{"n_experts": 24, "d_expert": 96, "moe_layers": [0, 1, 2, 3, 4, 5, 6, 7, 8, 9, 10, 11, 12, 13], "router_score": "softmax", "normalize_top_k": false, "routed_scale": 10.3, "balance_loss": 0.00347, "init_std_router": 0.00919, "norm": "rmsnorm", "lr": 0.00252, "beta1": 0.95, "seq_len": 1024, "train_tokens": 541500000, "dataset": "wikipedia_en"}
Below are experts of layer 4 (counted from 0) of a mixture-of-experts language model. Rows are named router (the router's row for the expert) and show model dimensions 0-127. Each number is 128 + 32 x the weight over its row's rms, rounded and kept within 0 to 255. Numbers have three digits each.
After each expert's rows: "comes before" lists some tokens at least twice as common just after its tokens as in all text. This comes from a sample of Wikipedia text that the model never trained on. Tokens count by the router's weight.

# expert 5
router:130108138089169094123060085065128157173130102129102126088134168150126129130139108139128196148146145153090114158138080167115156185093128123221166138108140177155109102115052125161142119106116125087128125167171081149089126088197111189123122151094106107119164116122085141127127156087108041142070162129061139103154163103112121165088087118144148128072093115181086130107167193136118113155108
comes before: " |", "°", "8", "″N", "7", "9"

# expert 8
router:086157116137094129185127096152103173137087113118107083218154116115122180121132149118133130180141127093164126125152141144232109110128178115093106108098109126123140120117148141127128173170156175113135122193112101147155122140164160102165138180198186142103139138125118060149177141099208156163119180110095149148065138173148122165138156108168141107103126187088113159131084126171148180086140
comes before: " the", " a", " his", " its", " an", " their"

# expert 6
router:110196165149107100139152093131170096163138112154121144115083086152097132096156121081098110117174145108116087103132092202117072157053069128114172126165095143205175092188115131147094135180100117118182122189110199154113152097108098148106172155191120070194109120157109112143123148102094124160201105136071133166140169147176134119201142118107125070123162139112127183134130126186121096109138
comes before: " the", " a", " to", " that", " be", " his"

# expert 7
router:085113156086107104148068180133112145157198154140107091140136060106162163111099105116065178140085102086107145107080157088127116087135115150124167108104112093083111131112162084112146103126125095137107214176128164109130139076131164151104162093114103135111143142115163133140088119138190119178131093179115094133153131100154168159096142108123174173119092182064135088100187174136167182165162
comes before: "\n", " |", " ==", "==", ":", "-"

# expert 17
router:129159108123107140157134065119092172101206130166157140143145122158163082087168075135118099106165091132123033118075105198195118133088158129144088143130128154110211189100077104113139078129121138153115088152137178153130156092108143114118153150141091123203151132186140181125109120125195109167168154097147092201120144099164104163164126149163056106166153125120163100131081127107082095180106
comes before: " of", " in", " to", " and", " was", " for"

# expert 18
router:125064089121140158152075147139181097077150162121136144130188144169148155186110113139121127155128102176146129095178142106123182142162108177190107148141122144093095110085186209132134080179104175127181089123123088070083123208108101177106113168119149100122150107158119107138100111128088147091085102141091170086156083094142148091110192103094133113078131100087097131115136140122157124130133
comes before: " |", " he", " -", "),", " –", "–19"

# expert 1
router:147118176096120089140083139065112117106114141117090094145122105109131149107115114136159216172132108074115158121145074125093082054166098114164124120174125108093110137136098111136137126086181122142110171125187154146145110154145131092112122097124139131135090136118141051153130209152118141116062168163125183105085180133122145151144165105095131143160076108187129164166166255164155099143129
comes before: "|", "-", " ", " •", " Preceded", " Born:"

# expert 4
router:099110131111144155157076132144115100119146099165151147091136112108150122133131163124148167169141076126112100091134157123124110081173136084109167150086178108141103089098154101119107151138181119142201118129126119114117089113124156117116096123125163187115055119084165111136152110142105133145108124147127155108090083113140152182157117107138110144128092145158127048119136237202117118096091
comes before: "\n", " The", " He", " In", "The", "In"

# expert 21
router:156157097155115172145157136109111182069170213114124137080140123123108058159190184150128145081125160130128043151085130115118101152152143142178107145169162105171189120150126158098104134105053077155132134117135189135133089103130121102141154145101078140125166096176150141079113118137151125174080100114096080126160157138124150143108213156084091115094185087069124084104113106137150157077067
comes before: " by", " in", " to", " as", " on", " with"

# expert 23
router:149067170084170172115084163142150181086166078150145161130151139136131093099123112135158123104168177134143118154131162191124141127130127133129145150104079099138115097085158079140116108097077144101128139094115117050095188083155101089138100144125163155106086078061159134151079150132096117111088101109180134086147222137120104087133160147071117153062052122105145126076140181097126155090114
comes before: "\n", "-", " ", " /", " United", " (age"